config.toml
num_hidden_layers = 14
hidden_size = 160
n_experts = 64
experts_per_token = 3
d_expert = 192
d_shared_expert = 0
hidden_act = "squared_relu"
moe_layers = [0, 1, 2, 3, 4, 5, 6, 7, 8, 9, 10, 11, 12, 13]
n_empty_slots = 32
router_score = "softmax"
normalize_top_k = true
routed_scale = 1.73
balance_loss = 0.000298
balance_bias = true
router_z_loss = 0.001
init_std_router = 0.0096
lr_router = 0.000524
vocab_size = 6066
norm = "rmsnorm"
norm_eps = 1e-06
tie_word_embeddings = false
optimizer = "soap_variant"
learning_rate = 0.0103
beta1 = 0.95
beta2 = 0.99
batch_tokens = 262144
max_seq_len = 512
train_tokens = 780600000
max_steps = 2978
dataset = "wikipedia_en"
Below are experts of layer 6 (counted from 0) of a mixture-of-experts language model. Rows are named up (a neuron's input weights, with its number), down (a neuron's output weights, with its number) and show model dimensions 0-159. Each number is 500 + 25 x the weight over its row's rms, rounded and kept within 0 to 999. Numbers have three digits each.
Before each expert's rows: "mostly gets" lists some tokens that are sent to it at least half of the time; "comes before" lists some tokens at least twice as common just after its tokens as in all text. This comes from a sample of Wikipedia text that the model never trained on. Tokens count by the router's weight.

# expert 56
mostly gets: " December ", " September ", " July ", " February ", " August ", " March "
comes before: "1", "2", "30", "10", "21", "15"
up0:522473525540485514486475502466525532484482506527486508499554471506529524527515539486499507512522523506516517537517511516515475522492490521467551474505502494486497500467512493495483488505536522490477534500469507462476472470484498457513526486524527474528476489418499541491494492545496462477505513474573517524501506501488481491505459476496498482518514525544540449522474508495500460512472484502480515490528479477495428478511495533446507469507503496539467489479494484474494488442485517
down0:494472519509486466540493502487490485515512467431519499490540475493506465521493478477490509439523507512482542516499523513486537511556497501522457505514492479496502474503510489464513509529568533474506514507539502536503544464508539485524539480516486529518468499539522486468478476465487463474538541507547506505491509500527524464563488500460494522499504460511502497497491522519499536531497534514552520509492471508506484553517495503496542536499491488515485490494516515477508533513487548
up1:518485558547441567512511510536543484552477520493536511503481504502439508469518522509485506478501481498500462511468489476498525495518476518476521512489499518545492510488512498506495487528525458463520478513458495454484494526460522481527520515516448469516503481471524515596483508457524517493527504538500494467514501553529508454513486497502515488479508518490477498507502504480475491498472507473510501509512498482474505511511504509467513482495444489511470533490526520492499542478465498
down1:484459490512448501472518517472490493481528562498494489475475495517518513476466455483474462492493475483485485506461513477523517442456517465497519541503495504488537519478473493431487514492506525524511498536481521479476454555504473492526512508516450497491502475495484502489525480472501513490513486501479529547466532538504486490504477491531486496507510510470453515541454497481504497514505505460538476534514504455515507508523478485557544479469445482490484505542509492494472505490492471
up2:502522493520514533494530523506495543494464493493539525508511491510461480502499482468538502451475481504481499500491519452535535522518498481488477491482444521548493510439488461475480507495498498489453520480508516507546516503534506531513501472489497461504470508520408466503461472492511502533479489462478520460533505490518497509500451470480484504507487447490469521478472508492493481530475469539535500466536491498531510544459521492477499457496506515480509501486474477504488490486518458
down2:477486512463516512519532517522513538495489551533476485489482516526501470518479531511536497487472487489488469502429505530477486466487507460487527502476508497509511477527554506459516517502505523479501534473490507490505548476496525489473511440528536525513541516482555482496563489536525481458528519484514485507523518516533515455474502522553518478520510520457484465513509486502534488514541505511452489490507477474548521491484530482501484491536481522548512505495463535484497514482498489
up3:489491495512503528490460466485526533491464449530478488482526529462457527510511521502503529484558506466526483509518503502437479497480506503507493513489531489485489527521536537492504518501484519481533502493512525537515538513490521536494478433495506461475504512502522505513466453513530479516531540497489522489490539496474495473510474472464526501550462483515482478506527498489466513524477469495511512564469489526490525460499519522475468471497485532529482471506465513512489476465570517
down3:500536500491436471510507494509496417482508510476483520522517488514537528496474523513495514492503487461546436483502559490535507538467528541483464524481533506485489472498504484500488513489455461473507483501519497508459519490530491470528491522470457516477497498495496493501496494501496507461485479513501506531472474521515519514550497489524436535499522541531509478460503488519480453525487504539488498550482476483501471524494500458529518524487476487486489488548512488495500457470466484
up4:531509503494550538503484467529549548511465450516488516487484478488520497497469481510491509467477482485496494542510486527513476482477525517507473550496511496499487477481530499477488492483508530487524508501510474503460498519500465518498461490514463492509521513494517487537496479577502447522461543514504482501469517511492528468411428527517543522459537500487496476491526506487509547451491479491504519518501485502520529476495471521489460508493483519491506485504483558505492494521490489
down4:539468476460519491487489481507514500562493519469512501507542475513517512513490513515507457495476519509488518484501526509470499500541477477475464471473526509483489491499539511499557486486488497508502502501486525489461456509493485500468484492481518483482500438529493466533515527477500530498551466469516518505523511489524471524478544471500447504517523488489506445509449545526492464513535525458495508511544476521507548504509514515441510517489482542470534534524467471533483473507498471
up5:488481524445528487490479472485477495463496495479514511457470493514472537463496476506532537483496474490480511489505485461453510487498490514509494463432484520470546498509520514472516513514467503516479492507473504440512494525517480556505498485495460538509504513469449511478556521502477475531495499491479494488496441504539520457518488496467489505468471540521467452500520491500520532481524530506524493505492511483527470504521458492497469499523501483506496475487488484474490498504594487
down5:543484452517495525521491491484529437434497480516513530496447530486512530538493502503473486519506492491437503513519468506488487477491517531460556505510509438501510487514517465510480441493500484452470482516503469488490452484496500502498518548517523508502475511487493485508476535482501479477495513497547491523552483518461504464474527497488515497492532517507480530503498548481486515462526501502539493484546507513507470450514464492493468493482473513537478512476503507517544498518500534
up6:500526518473513539490493532485536540519502470522519511492487476452484547505507505518505455494490516518514538480489520471500535532520479505474500494570491506498548455458464497493479503502502492436476504526492533517509539495523474498466515503484488473493522480526508460522517527512453484534528496480519547454479458509488517515485492482460517482529505492493554522534530489536525508476480484471502462487495502531525492472462543473464475518491547487486509464481526480475489518531485495
down6:504502449507480489495491521518498528495506493515462495514554483535508503478524485518525518486461543500520469494492529496528464502481537489504501498491518558507463497487464501537507560518483508496525451497562514497485470497499467481492501492516511539519455522492510489514492477475517471519464513493480510515517521488543509497469517500479435533497505491539498479526462498520522476492533485510499546479479514489460462447511492529443517459493516505513505480498502512476505453441554464
up7:498537480498500519470523514511495518503479487468510513484507470508490519481522533512455525479533455474456480486537555524498499485508521488500493526516513499465506498498478493529510496476506465546493530453514458508485508461441505510472483511465528488500519509468492487547470464491465541469511530519536489534497525532541524462470493483493465448526526477492518501539498468472449566560493472537474497477483491498525525506546520516510502493495485529501523508508506508526528527499495487
down7:485505484491536539503507505520497441486520531527471519503539508489552546511432459477430473475474472516520529493491489521485511509513508497485541533494482464499527518502530499458544503512481453486455479468506503520460442504511523491513460523521425537510492480528512481514508484495507502510533474496482508499511509525495517510511532472519537516477482499513505510477527527520490513509508546477467476472499514503485511537488520450502492505510481497558502472502472509505453485491485483